Weights of a small mixture-of-experts language model, trained from scratch on English Wikipedia.
Experts: 192 experts in each of 4 layers, 96 SwiGLU neurons an expert, 4 picks a token, a softmax router.
Below are experts of layer 2 (counted from 0) of a mixture-of-experts language model. Rows are named router (the router's row for the expert), gate (a neuron's input weights, with its number), up (a neuron's input weights, with its number), down (a neuron's output weights, with its number) and show model dimensions 0-223. Each number is 128 + 24 x the weight over its row's rms, rounded and kept within 0 to 255.
Before each expert's rows: a language model's description of what the expert responds to; "comes before" lists some tokens at least twice as common just after its tokens as in all text. This comes from a sample of Wikipedia text that the model never trained on. Tokens count by the router's weight.

# expert 54
It responds to: Th/Wh word starts, decimals. Capitalized word-start pieces Th, Wh after sentence breaks (Th-us, Wh-alley), plus digits after decimal points in tables (54.65).
comes before: "5", "6", "%", "3", "4", "8"
router [106 149 148 154 124 142  95 146 158 152 115 104 148 150 160  88 147  99 105 130 112 102  94  98 159 108 159 147 154  96 113 151 140  97 104 152 100 109 105 146 114 102 160 107 150 155 106 146 104 146  93 102 153 100 122 104 107 113 105  89 163 151  91 151 122 152 154 102 112 154 152 144  98 144 144 104 145 102 102 108  96 112 156 145 158 153 150 107 105 120 141 151 109 106 112 150 111 111 148 104 105 102 106 103 147 120  98 108 139 107 156 162 145 105 104  93 157  97 158 140 139 134 105 145 102 163 146  89 152 107  90 154 106  89 151 149  96 147 152  88 155 150 164 156 148 145 113 102 101 100 157 107 144 111 118  96  96  98  91 101 152 134 105 155 105 108 107 103 141 137 110 103 152 109 151 100 111 159 134 152 102 155 109 153 146 147 111 104 138 121 104 143 163 143 107 147  97 163 156 151 146 124 105 145 110 151 164 117 107 152  93  96 157 119 155 156 156 137 102 120 110 164 107 147]
gate0 [142 163 143 153 145  99 162 110 110 128 107 125 137 120 132  83 125 115 136 116 116 166 140 145 114 139 163  90 148 164 154 139 176 133 166 115 154 125  93 137  67 119 173  94 150 128 155 107 109 130 104 138 169 159 142 108 118 136 142 162 161  88 131 172 172 144 126  89 119 150 149 111 122 157 132 152 134 107 143 133 104 140 124 138 120 185 118 136 141 125 112 163  97 138 125 128 161 152 138  66 177 139 116  88 123 100 101 111 123  76 104 120  86 130 189  99 114 132 136 123 135 135 104 141 127 172 121 152 124  86 154 130  99 112 171 110 189 105 120 125 123 181  93 181 122 158 125 154 134 152 119 129 145 122 116 115 120 138 110 117 116 104 138 144 151 144 130 115 123 143 129 125 152 113 145  81 118 134 146 150 126 116 102 158 125 181 124 115 191 134 133 120 140 146 127 145 160  73 125 178 131 113 157 147 116 121 121 156 114 151 146 148 108 130 134 121 155 116 119 156 119 134 122 135]
up0 [111 121 170 154 162 112 126 151 126 155 130 155  90 132 118 133 138 114 140 101 108 173 144 177 108 160 138 135 134 152 120 165 151 152 111 122 103  97 110 184 139 155 143 131 135 126 157 105  78 111 147 103 168 121  90 105  98 102 136 116 126  89 156 135  92 136 118 163 179 120  50 117 128 134 154  95 103 115 125 105 129 136 101 138 173 125 103 128 143 139 119 147 108 174 118 109 116 165 124 110 152 107  92 122  84 140 133 131 136 131 133 130 161 127 128 140 122 141 109 133 120  74 145 164 109 157 161 120 154  86  99 168 132 139 114 154 137 112 139  99 127 119  93  94 135 162 104 123 119 126 117  84  75 113  74 120 158 103 127  87 149 130 155  87 144 138 102 150  97 159 129 108 123 116 103 111 132 107  88 138 124 124 169 131 126 138 143 116 139 127 131 104 130 126 137 123 125 186 121 177 132 153 124 147 142 108 123 206 119 112 136 113 141 118 137 159 113  89 140 128 131 111 137 123]
down0 [158 129 138 111  94  93 154 120 108 129 144  82 146 108 133 140 166 149 116 129  81 117 114 146 115 150 131 128 147 119 128 133 117  96  98 116  92  88 148 102 157 130 142 135 121 174 172 145 109 152 137 135 150 109 137 103 167 138 136  74 129 143 149  84 111 142 132 111 155 173 139 154 149 132 140 116 143  92  98  85 143  97 169 109 123 123 105  94 133 109 105 127 118 161 141 155 128 162  92 132 177 135 163 130 154 141  90 131 160 129 167 136  84 133 134  92 140 207 107 120 101 152 130 127 122 103 140 112 180 123 144 147 149 158 159 145 147 111 127 135 130 111 144 118 149 135 125 180 150 112 146 138 127 169  89 133 146 140 110 169 127 135 147 148 110  83 136 183 124 149 168 110 105 152 132 150 151  62 143 110 122 142 128 155 132 145 150 105 129 140 109  91 110 159 120 124 107 133 132 119  85 141 107 152 174 114 115 160 144 130 115 133  96 180 148 127 126 121 151 128 129  93 120 119]
gate1 [143 111 106 137 112 144 151 152 134 139 143 116  94 120  92 106  81 159 127 115  95 141 115  91  98 123 144 172  75 151 139 123 127 117 136 162 110 162 123 139  63 142  96 111 144 142  95 180 115 171 143 115 173 116 124 111 128 137 129 104 125 116  93 125 114 174 143 111 144 119  99 186 108 121 150  73 140 102 166 119 154 152 132 112 108  79  99 134 105  83 141 133 121 103 115 130 106 142 128 133  91 126  88  98 176 110 113 153  99 157 125 115 127 111 132 143 114 141  96 169 142 138 133  71 106 130 123 133 134 166 128 126  99 110 170  89 128 151 129 123 114 112 130 118 167 166  87 117 101 132 131 136 130 124  97 132 132 104  97 102 143 150 105 150 117 158 141 102 147 161 122 121 126 104 128 136  95 121 136 120 145 101 115  94 160 118 104 164 144  99 137  87  66 132 144 124 135 124 100 133 116 132 136 148 135 174 163 165 156 102 112 116 172 135 138 124 173 111 116 123 137 171 122 117]
up1 [102 149  89 175  91  78 151 109 107 119 141 131 164  95 134 111 130 131 107 122 141  94 114 105 127 154 122  86 132 101 137 159 169 162 110 160 115 133 136 136 129  97 141 120  85 138 147 138 104  89  69 116 126 122 114 143 133 101 160 136 108 117 108 111 130 158 139 156 113 106 103 137 182 111 136 113 141 157 165 136 131  89 155 105 105 101 116 197  99 134 136 111 125 123 156 135 121 155 166 180 118 131 137 119 150 115 106 128 110 114  74 119 147 168 113 144 130 122 108 153 146 154 123 112 143 177 119 114 154 116 166 105 126 134  91  99 164 128 131 121  92 142 133 144 115  67 124 166 139 114 114 114  83 143  97 107 121 142 121 117 125 119 118  99 107 143  90 122 143 119 117 132 140 132 132 154 108 138 124 140 121  89 108  85 104 127 172 141 123  85 164 138 155 137 111 156 133 155 130 135 123 115 133 131 106 111 113 168  76  87 105  73 126 117 118 115 162 140 104 115 109 159 186 139]
down1 [155 153 165 138 108 134  82 129 118 148 104 156  86 105 144 135 116 128 137 106 114 129 130 114 176 153  97 104 107 139 132 128 105 123 107 119 139 128 173 117 128 122 173 128  59 137 116 153 115 151 101 139 138 149 123 124 133 109 158 107 102 114 101 107 151 141 131  92 177 102  85 120 122 187 142 106 115 126 137  87 118 130 105 140 142 133 156 104 139 154 133 157 119  97 110  90  90 111 126 112 106 130 141 148 176 145  87 120 153 123 103 119 106 160 167 167 130  77 120 133  88 177 112 171 124 128 112 149 153  97 162 135 148 103 109 142 151  59 109 110 105 122 135 103  95 110 145  68 150 123 140 130 115  93 167 133 147 143 135 119 144 134 108 134 149 109  90 102 158 143 130 150  55 129 118  87  93  94 121 119 161 146 123 152 114 112 150 119 130 135 118 193  83 128 153 143 126 138 152 133 139 122 138 158 123 119 112 150 164 134 125 122 122 120 124 142 137 115 150 104 161 132 118 147]
gate2 [131  83 127 159 109 150 108 135 149 125 105 101 138 144 127 105 119 107 144 145 117 119 138 114 153 120 120 105 144 109  91 137 131 172 119 139 120 114 104 128 134 121 157 119 184 146  66 141 145 144 122 144 170 164 144 126 152 117 154 117 141 139 175 151 147 134 101 164  89 145 101 115 120 151 186 203 138 100 134 146  83 121 116 105 116 140 130 152 116 124  90 103 110 123 132 129 107 106 170 134 120 128 108 112 176 122 108 134 148 102 120 146 128 120 103 114 208 131 139 161 177 106 146 132 153 132 156  95 121 153 129 120 121 151 147  92 155 137 198 108 122 128 132 163 114 176 124 140  98 130 104 165 155 118 131 143  79  71 129  88 152 138 152 165 123 124 137 147 150 120 132 129 166 150 141 114 108 156 150 124 151 135 116 125 164 147 142 111 141 133  91 140 153  97 176 115  95 137 124 123 151 106  93 149 143 106 112  99 127 168 112 165 108 122 105 110 152 144 138 123 136 108 107 144]
up2 [132 132 120 153 111  97 106 125 123 137 141 116 116 129 154 108 140 127 154 113 165 121 112 142  81 137 117 167 129 107 127 118 124 133 120 120 152 129  59 131 142  87 134 172 125 105 121  93 107  91 117 123 143 143 118 136 107 172 142 130 114 183 121 125 147 134 100 118 132 129  86 136  89 108 151 149 142 128  84 136  86  91 142 110 149 127 114 122 118 136 176 115 152 131 131 125 116 180 136 114 120 129 131 123 149 118 102  78 102 145 117 169 117  46  86 138 133  85 115 159 117 103 167 123 147 105 102 127 104 111 107 159 118 113 102 138 142 163 152 141 116 139 151  97 104 147 124 145 155 166 128 151  85 153 137 108 105 136 121 100 127 133 130 138 137 149 151 109  96  72 110  64 124 122 124 166 143 127 132 129 130 145  98 108 148 129 139 149 108 111  96 154  92  97  96  71 126 126 113 128 138  94 112 133 119 120 124 102 115 153  84 120 110 105 120  84 200 134 152 138 145 178 145  98]
down2 [ 97 131 141 140 102 139 108 155 136  97 152 105 127 120 128 133 124 104 116 159 153 121 182 128 132 127 104 127 128 163 126 167 135 137 163 103 153 163 159 125 104 121 107 196 133 135 157 171 164 181 108 150 137 115 134 159 114 136 122 120 145  95 128 140 117 139 142 142 171 106 125 129 130 131 134 164 160 117 147 123 156 163  79 109  98 132 124 136 138 153 163 158 111 115 108 130 136 141 102 137 114 143 176 155 119 143 118 142  85 163 115 139 126 126  85 131 125 120 136 125  86 113 133 159 141 155 109 156 137 125 123 184  90 102 139 102 135 119 158 119 114 129 112 160 101 137 117 177 143 146 117 142  98 104 154 118 151 115  94 150  87 109 104 133 150 128 102 151 134 114 120 134  97 159 122 142 108 134 137 118 111 109 147 123 162 145 118 145 142 123 142 122 148 116  95 132  77 160  88 149 145 213 118 124 127 111 160 106 148  83 123  75  96 139 117  90 152 150  85  87  83 128  73 149]

# expert 27
It responds to: Punctuation and copulas. Commas, semicolons, colons, brackets and table pipes closing a phrase, plus was and is after a subject, as in Predecessor:, Union, It was.
comes before: " ", " and", " The", " a", " \"", " M"
router [138 171 118 143 150 125  84 127 137 146 128 108 134 142 142 141 135  71 125 129 122 119 117 108 125 125 129 144 158 124 119 133 131 116 123 117 126 112 119 187 107  86  95 134 132 129  85 108 142 104 127 116 105 120  92  93 149  86 127 123 135 117 153 133 138 141 154 141 103 118 126 164 128 144 139  85 104 112 101 107 115 138 161 125 167 147 155 112 132  98 167 116 132  62 144 126 113 154 155 110 123 146 117  95 144 100 118  82 114  98 149 122 137 134 129 103 135 134 132 137 143 168 131 160 124 126 159 132 169 143 154 138 144 114 114 156 113 167 124 114 123 115 123 142 146 114 121 116 112 137 130 123 174 133  60 150 140 126 143  72 195 121 122 150 113 125  74 109 124 144 116 136 144 113 123 117 140 120 156 148 120 128  80 119 144 183  96  81 162 118 128 125 140 131  74 136 131 134 120 122 185  55 107 122  52 134 138 108 118 114  90 128 125  69 120 104 139 138  79 171 117 146 121 129]
gate1 [100 152 121 135 114 166 139 114 107 153 139 130 123 117 130 126  91 172 130 147 150 158 128 120 139 137  70 118  95 159 183 149 134 160 159 107 141 129  90 115  93 124 111 124 132 145 130 118 172 120 209  87 127 162 131 114 114 119 132 121  75 161 132 153  82 117 119 104 160 110  97 112 134 168 114 116 104 135 110  93 143 141 111  98 105 149  91 154 113 125 126 137 137 168 108 150 104 110 134 124 133  95 140 142  87 153 122 109 121 148 132  64 135 121 150 128 112 135 126 107 132 135 109 118 134 124 129 152 104 118 102 145 131 131 164  66 102 160 161 148 131 146 134 134 114 213 118 111  76 116 126 100 122 126 131 132 103  94  89 150 145 139 121 136 142 141 121  99 163 121 123 114 121 131 120 122 142 198 163  97 156 125 160 108 122 107  86 142 122 146 142 102 137 171 128 153 157 141 115 121 115 123 136 127 134 175 142 129 102 114 124 102 152 129 190 120 155 132 143  92 113 133 118 154]
up1 [106 144  85 145 157 115 124 113 124 119 149 139 147 105 133 135 158 133 182 147 116 114 141 119  94 111 151 110 123  83  97 119 132 171 116 133  79 146 151 180 142 116 136 118 101 113 169 181  80 110  92 156 120 121 138 147 136 136 151  92 113 134 157 129 132 196 119 166 124 124 129 123 162 135 129 112 140 101 125 114 141  92 124  72 148 107 111 157 108 104  82 143 105 123 128  86 130 128 138 122  97  73 101 131 181 126 165 127 125 156 151  97 129 128 124 144 114 148 117 108 157  94 108 120 159 153 126 105 135 149 144 105 124 153  95 109 108  68 115 116  81 116 142  84 143 153  93 116 156 132 108 143 135 126 149 100 140 115 132 107 115 117 169 106  75  96 112 123 168 114 110 129 147 120 137 118 124 172 115 111  94  80 160 143 126  85 154 148 142 141 158 153 125 102 163 121 160 132  89 133 118 135 128 121 145 129 118 177 164  94 135 131 148 135  98 126 145 161 139 127 121 141 148 128]
down1 [139 153 132 151 159 108  99 202  95 134  91 114 129 141  96 129 193  91 142 130 122 129 139 106 157 110 123 130 111 142  96  83 160 147 111 129 122 165 165 122 139 122 135 149  84 150 160 171  79 125 138 132 144 113 100 109 148 200 162 134 137 140 147 127 110 164 136 120 134 124 135 165 126 102 173 126 127 185 143 130 122  98  98 122 161 149 176 108 101 115 123 123  94 114 138 158  97 126 147 117 112 103  89 100 138 136 101 136 128 180 149 145  85  89 124 112  87 112 132 121 133 124 119 153 129 142 102 111 102 117 160 127 123  93 116 155 121 110 140 146 120 162 171 133 136 108 163 114 154 151 173 123 110 137 166 113  96 104 141  97 111 168 141 114 144 115 150 150 122 128 106 112 107 119 140 112  98 158 110 134 120 139 116  93 154  78 112 112 158 115 153 136 108 127 135 170 152  64 146 130 151  86 112 140 127 141 150 129 130 133  90 111 144 122 161 119 131 107 151 125 118 130 115 141]
gate2 [126 106 120 124 143 114  86  80 165  92 151 113 109 134 124 121 114 125 133 129 100 141  81 122 168 141 145 128 111 102 115 118 126 123 129 105 127 137  85 132 120 115 138 115 165 102 150 125 153 124 143 131 115 134 155 118 175 175 134 138 148  96 152 130 147 130 136 137 137 176 101 138 112  86 116 173  97 110 141 138  82  77 129  97 103 158 144 152 118 142 136  96 146 118 146 134 112 143 146 135 120 159 117 109 130  96  99 142 128 112 132 136 148 145 109  98 184 118 130 119 160 155 117  96 130 119 153 169 118 132 154  76  95 159 114 102 172  83 159 127 139 144  91 135 146 124 150  76 148 116 150 174 151 166 114 110  95 131 136 171 130 127 119 153 130 132 159 155 126 101 130 139 131 112 140 123 126 122 128 129 133 174 113  93 137 127 139 148 128 116 132 191 160  97 143 151  91  87 112 204 122  87 105  95 160 132  81 126 126 142 110 168  73 122 132 111 131  98 155 102 118 112 112 117]
up2 [120 130 153 143 136 113 158  84  86 127 109 121 114 138 115 140 141 141 112 135 140 154 100 139  96 102  84 145 129 139 137 121 129 145 139 122 170 156  83 102 155 112 138  90 108 132 129 101 113 106 143 100 114 130 146 126 134 178 145 149 141 134 115 148 118 139 132 126 149  87 130 120  95  96 135 155 160 161 111 127 136 128 143  87 157  99 106 116 129 165 105 120 135 106 129 132 125 163 102 173 116 139 114 150 105 100 104 122 153 131 120 164 110 100  93 142 117 117 108 115 143 140 140  98 149 122 121  88 104 132  96 106 140 124 131 163  85  89 127 122  66 101 153 142 141 119 152 113 102 146  70 122 106 118 117 131 120 166 149  95 121  99 126  84 156 130 106 107  94 114 175 144 104  97 117 173 125 130 116 135 165 167 138  98 146 131 110 151  84  90 111 144 125  79 117  94 132 207 125  99 154 109 105 149  98 124 118 136  97 146 139 129 183 151 143 121 147 117 144 144  85 186  90 115]
down2 [150  97 132  89  72 117 101 133 115 176 162 160 115 159 111 104 145  81 119 157 172 153 127 136  97 166 106 183 137 116 157 146 138 126 124 109 123 100 151 110 107 137  87 156 125 114 114 139 133 117 166 146 120 131 107 127 179 133 130 158 124 150 129 113 141 102 138 132 147 116  99 116 179 168 125 101 114 122 172 118 114 166 163 127 146 150 113 105 173 156 130 165  97 145 147 116 130  91 196 124 139  89 123 134 123 101 128  96 104 122 140 101 106 126 156 105 133 145 147 108 143 111 137 158 125 113  94 115 118 151 160 169 121 115 148 119  97 141 132 150 102 130 148  85 112 116 106 185 141 150  99 149 138 124 141 168 102  90 158 139 126 159 124 128 125 149 142 103 157 103 149 120  83 124 110 104 113 169  82 141 109 147 205 105 131 133 133 136 127 124 146  97 146 131 112 111 154 130 122 118 116 134 148 123  98 150  89  99 135 132  92 103 110 147 152 138 145 168 122 135 144 107 147 149]
gate3 [113 144 166 137 128 127 120 127 105 131 101 128 143 129 141 128 145 134 183 176 132 132 124 113 149 127 124 102  96 141 108 148 114 161  81  83 108 145 120 182 142  73 133 113 105 127 137  90 143 140 122 131 109 126 122 124 110 111 167 131 154 133 122 155 145 113  82 152 100 133 140 114 110 149  97 123 148 122  79 110 111 123 136 129 127  88 148 132 165 114 127 135  86 140 119 162 114 168 133 144 143 118 116  93 135 108 158 161  86 115 148 126 110 137 182 147 105 140 111 130 208 144 100 120 163 133  98  77 131 138 117 102 152 108 167 102 119  88 128 129 182 146 130 122 143 138 142 129 143 164 131 135 148 116 130 119 122 143 141 117 114 121 116 110 155 112 184 124 126 173 134 154  72 118 127  96 112 149 143 136  94 130 113 134 148 137 104 118 169 143 162 138 105 134 150 168 124 148 193  99  98 131 144 122 146 157 118 143 165 151 156 101 130 158  92 114 102 171 106 117 139  60 139 125]
up3 [ 94 168 101 172 128 142  92 127 134 127 139  77  88  97 121 121 171 126 122 198 104 109 113 115  90 118 133 115 177 146 100 111 160  89 169 114 106 166 146 157 156 126 140  92 114 152 146 165 143 136 114 175 135 137 128  99 127 121 108 127  73 115 113 126 165 152 124 104  96 157 132 116 113 108 108 124 149 125 148 105 103 131 115 110 136 117 105 145 124  88 137 136 107 162 101 132 128 150 142 132 122 170 113 201 121  90 121 150 151 148 105 115 127 126 143 109 142 121 117 157 127 110 137 175 153 129 139 166 104 137 126 113 172  79 139 136 133 141 147 149 140 155 107 104 135 172 129  94 126 182 117  78  93 123 108 124 150 122 151 135 150 145 142 137 113  72 142 138 141 129 139 117 125 137  80 106 142 104 120  88 128  77 112 125 148 149  90 101 106 109 142 120 124 127 153 107 122 147 105 118 155 109  73  97 126 127 128 127 146 109 162 140 122 141 143 128 146 165 138 157 144 128  91 155]
down3 [ 94 179 116 116 153 118 135 143  96 124 141  92 101 153 127 136 119 147 134 142 140  92 138 121 117 115 143 108 120 112 123  79 138  95 178 149 113 130 146 101 171 157 125  92 140 110 138 133 147  97 178 134  90 127  93 117 131  72 123 115 108 130 149  89 129 162 125 172 154 146 117 113 168 116 100 163 132 134 175 124 147 159 106 117 128 145  96 164 113 134 120 133 115 148 168 103 120  97 167 132 140 169 144 166 111 105 191 114  80 142  82 138 150  97 107 137 142 112 150 124 103 116 151 140 156 120 170 178  72 138  95 155 165 123  75 116 144 173 165 159 126 168 117 127 131 115 136 102 118 136 151 122 120 144 101 145 116  75 115 129 117 132 151  92 139 106  91 145 139 131 131 123 157 130 131 123 158 147  99 142 144 125 149 129 144 151 120 120 106 126 176 118 168 131 106 105 147 127  83 121 123  89 140  91 119  86 149 140 156 119 144 115 133 124 113 118 110 131 107 118 141 106 113 101]

# expert 53
It responds to: Dash-filled table pipes. Pipes between empty or dash-filled cells in statistics tables, plus capitalized starts like The, G, D beginning list items or paragraphs.
comes before: " ", " —", " —;", " MPC", "|", "ree"
router [101 132 151 162 122 148 102 149 160 154 105 108 148 157 157 102 153  99 106 108  94  93 113 100 154  95 156 157 155  98  98 144 142 108  95 160 108 110  89 144 111  99 131 108 152 158 103 151 115 145 106  99 144 103 116 108  96  83 106  98 154 139 102 150 104 139 159 102  98 150 149 145 108 155 150  95 139 114 106 111 112 107 148 153 149 160 149 112 107 107 152 152  91 110 115 145 101  98 147 108 108  93 112 110 142 121 105 103 143 106 156 157 155 100  98 107 163 100 145 138 159 127 107 133  98 148 143 102 145 103  97 143  94 107 148 158  93 153 145  81 139 150 153 163 144 149 113 104 109 108 140 101 131 113 125 104 101  99  99 110 144 137 109 154  99  93 109  84 161 159 106 100 165  94 156 107 102 142 149 151 105 156 114 156 140 146 116 105 150 104 104 144 158 150 106 156 101 147 151 137 135  95 111 141  99 158 160 111 103 158 137 103 150 104 156 149 154 134 102 129 111 159 114 148]
gate0 [118 178 142 127 110 122  82 144 122 150  97 131 121 156  99 118 121 156 130 179 123 129 152 114 147 168 127  95 110 141 147 127 157 116 112 156  68  87  99 149  68 111 160  88 146 105 128 112 121 150 107  57 115 122 115 101 126 161 112 104 141 121  96 133 113 114  70  98  87 159 166 129 124 164 139 168 127 103  87 106 135 122 127  89 101 140 159 113 125 163  93 143 115 167 133 128 146  83 106 128 167 143 101 107 143 113  73 165 107  78 128 135 154 130 173  97 118 163 146  73 119 115 114 137 164 135 110  90 126 152 164 123  97 139 118 132 110 110 131 145 135 139 112 143 125 170 116 149 137 126 154 117 131 109  79 128 131 161 142 110 128 141 105 106 134 135 102 169 124  95 122 163  89 122 146 137 116 112 139 121 130 149 138 123 139 139 112 104 134 157  85 145 142  98 129 110 144 116  94 162 141 128 140 131 115 145 115 108  99 124  98 126 102 147 126 139 141 117 167 123 111 163 133 134]
up0 [ 86 151 138 139 146 140 133 124 109  89 133 143 116 122 121 105 106 105 112 107 156 128 152 167 147 108 140 125 124 134 148 103 190 107 156 132 135 117 147 110 135 105 142 119 147 117 156 165 173 125 143 144 148 128 115 171  92 146 149 103 112 130 119 102 132 120 175 124 140 149  84 102 125 150  97  93 175 166 159 142 126 101 118 142 140  89 114 183 109 124 146 109 133 137 118 158 106 110  97  95 151  96 148 131 113 140 172  89 133 169 148 125 137 119 155 139 187 116 121  94 134 144 157 143 130 116 106 125 126 160 122 152 103 107 111  96 172 117 147 109 141 114  84  88  97 179  92 143  92 119 107 132  87 144 133  75 148 117 133 128 159 144 119 141 133 120 129 109 121 109 135  87 116 116 118  90  95 116 157 146 118 131 143 126  95 149 135 135  94 151 103 124 103  92 168 187 146 122 138  97 121  75 123 141 106 161 148 146 109  66 150 137 135 126 152 153  99 142 145 163 105 124 143 140]
down0 [131 112  86 117 122 113  93 133 123 106 123  89 116 123  78 121 128  92 122 121 103 131 149  94 118  90 125 155 122 104 139 154 159 116 159 106 149  88  86  96 193 142 135 133 159 154 172 142 163 131 138 148 132 126 165 129 151 121 126 178 105 127 175 136 120 148  94 175 134 163 134 151 115 121 110 100  71 123  97 111 114 124 144 158  99 116 114 110 124 103 146 103 141  92 106 175 116 130 118 124 117 133 120 121 112 131 112 144 139 150 122 134 107 116 115  98 116 149  95 136 160 146 128 144 142 175 156 164 178 182 131 143 126 138 124 130 154 139 130 130 146 122 137  80 141 125 112 121 177 104 122  94 126 130  74 120 146 127 153 131 114 112  98 134 135 128 144 118  63 165 136  94 162 137 122  84 140 144 119 124 135 128 121 126 168  68 127 135 200 149 135 104 118 104 129 128 129 124 100 160 126  70 152 159 128 127 144 148 144 139 101 135  89 147 159 155 143 147 109 115 100 145 140 118]
gate1 [ 66 102 119 149 111 135  86 140  98 131  68 159 167  96 151 124 175 138 175 112 132 156 188 142 131  97 139 148 132 151 135 138 109  90 148 172 118 122 137 179 133 103 120 134 151 160 163 137 125 171 151 117 148 133 145  98 129 123 137 147 148 132 131 124 107 134 154 128  79 141 133 129 171 155 110 111 119  99 128 140 106 105 140  93  97 108 101  94 123 166 110 141 110 134 115  87 146 110 125 161  99 126 139 128 160 168 140 119 113 110 122 127 106 147 124 141 102 134 149 117 128 114  87 144 163 108 146 155 149 125 106  98 128 104 101  72 129 159 162 130  93 185 112 173  92 160 113  80 131 122 129 110 138 106 152 146 106 108 104 126  96 144 135 130 130 106 130 149 124 148 126 155 146 126  91 106 124 124 127 114  98 133  96 121 133 112 105 130 192 163 102 143 135 169 136 144 140 134  90 135 129  85 145 149 155 123 134 127 130  99 133 136 145 146 114  98 195 150 136 116 154 153 118 143]
up1 [118 149  96 119 108 125 130 116  74 114 150 144 165 155 102 140 100 143  60 145 122 131 125  67 127 151 121 141 126 104 129 170 154 132 106 112 124 113 158 125 118 154 107  81 104 145 149 164 139 161 110 120 134 152 111 164 132 112  76  99 148 108 115 108 129 159  66 159 128 112  86 142 105 132  68 116 117 168 154 106 138 115 145 129 119 135 139 119 139 134 104 115 136 119 133 128 122 170 160 124 169  89 109 161 118 107 121 110 139 128 106 121 131 133 122 118 119 138 159 143 161 101 118 135 187 178 179  95 145  95 127 101 126 135  99 139 120 107 175 145  44 130 141 130 106 163 130 132 152 142 142  90 120  95 121 115 152 110 126 120 117  99  88 126 120 135 124 116  99 130 136  99 122 151 111 120 114 153 148 105 150 134  94 143 113 119 115 136 138  65 145 105 103 139 140 111 100 108 151 129 137 142 141 126 114  96 127 125 149 159 113  85 102 115 132 136 138  94 111  94 117 122 192 130]
down1 [149 133 158 150 141 110 124 131  82 114 122 142 137 138 159 147 131 127 126 119 115 142 170 100 105  96 150 151 154 154 104 127 134 128 107  92 101 155 137 132 112 137 122  76 122 178 114 178  72 141 130 112  98 121 149 111 164 133 163 119 130 142 136 156 123 115 114  83  99 118 100 142 102 119 180  92 132 147 149 101 125 146 109  96 138 120 112 128  93 156 123  96 144 132 135 149  75 149 154 128 169  84 141 151 132  93 148 124 172 120 159 121 152 157 133  88 146 128 132 131 100 148  91 133 114 100  96 142 118 105 117 129  70  51 121 176  97 131 137 135  98 150  93 112 135 131 140 118 168 136 128 143 121  84  75 120 112 136 129  98 131 131 129  97 114 131  96 114 132 157 150 129 144  92 104 131 181 155  95 131 128 104  99 111 127 107 142 123 114 135 112 169 153 140 129 111 124 139 152 121 131 122 113 109 103 115  92 147 132 112 116  85 116 154 151  99 131  99 148 146  86 169 164 169]
gate2 [123 114 109 107 136 118 107 145 172 108 155 167 101 108 141 110 109 140 142 178  82  90 152 135 139 134 128 168 118 107 124 115 139 151 149 138  83  98 126 123 121 147  93  98 181 117 141 128 125 125 149 142 147 150 106 131 138 151 133 174 118 145 134 152 129 146 139 127 149 137 152 180 102 177 143 113 120 140  85  69 127  94 175 135 100 111 122 106 115 129 141 118 160 139 157 133 104  92 149 113 126 155 138 106 127 109 120 132 118 133 128 145 125 143  84 107 169  99 159 166 133 160  80 154 163 135 206 139 185 131 145 110  81 120 139 173 129 102 146 124 145 130 103 116 147 164 171 110 139 157  89 110 127 118 153 146 132 129  98 140 125 119  98 177 151  96 143 107 146  94 125 127 153  72 141  93 151 139 128 119 145 130 115 162 129 110 124 131 134 130 117 140 120 100 143 168 123  97  93 147 146 114 119 179 163 124 147 135 138 140 127 113 118 137 137  93 152 139 145 131 185 118 110 133]
up2 [128 123 105 139 120 124 141 116 132 124 133 147 143 102 146 119 141 118 152 103 118 167  86  88 141 143 130  93 114 119 150 145 155  83 139 115 132 128 147 136 155 120 169 144  96 151 122  83  96 110  66 130 115 130 163 173 138 129 138 117 197 122 146 158 119 113  85 120  90 111 113 126 114  95 148  81 141 132  93 128 165 122 116 136 137  96  87 135  76 124 144 152 158 128 121 114 115 189 105 161 155 114  84 160 119 100 126 114  70 167 125 193 116 107  96 139 139 148 138 152 123 120 143 133 149 103 140 122 128 132 138 153 126 108 128 160  86 119 179 129  92 115 103  94 140 134 135 134 154 152 100 151 166 130 110 161 133 137 125 170 129 120 132 123 113  98 152 122 118 105 117 100 106 101 129 128 123 113 119 100 152 108  99 106 113 123 167 129 134 113  80 143 141 121 112 120 141 131 124 138 134 119 143 164 121 141 120 136  92 124 145 130 199 146 117 104 202 126 134 135  98 104 158  98]
down2 [121 118 143 123 107 145 163 115 124 151 151 151 147 184 126 145 117 138 162 141 129  98 137 103 133 142 106 129 173 129 143 143 136 103 205 142 119 126 127 181 125 156 131 107 123 132 173 138 100 144 159 125 141 117  90 138  47 151 154 129  77 133 101 144 113 116 102 151 130 111 157 105 116 111 168  92 100 103 141 105 120 142 109  84 106 111 157 167 101 117 126 167 116 137 107 158 144 114 127 144 133 100 123 203 139 122 111 126 136 142 144 116 145 115 122 129 126 113 136 110 131 100 122 147  99  81 155 174 150 172 126 171 105 170 176 144 110 141 112 135 102 134 135 177 125 132 158 137 149 151 124  97 136 127 139 130 122 111 138 163  98 107  84 114 121 174 155 124 114 168 123 110  99 142 116 132 103  85 124 168 127 128 111 147 137 114 109 147 139 148 174  99 156 162 126  91 108 181 154 119 161 126 140 110 124 134 110  83 151 122 115 137 132 119 166 120 128 114 137 123 149 149 128 136]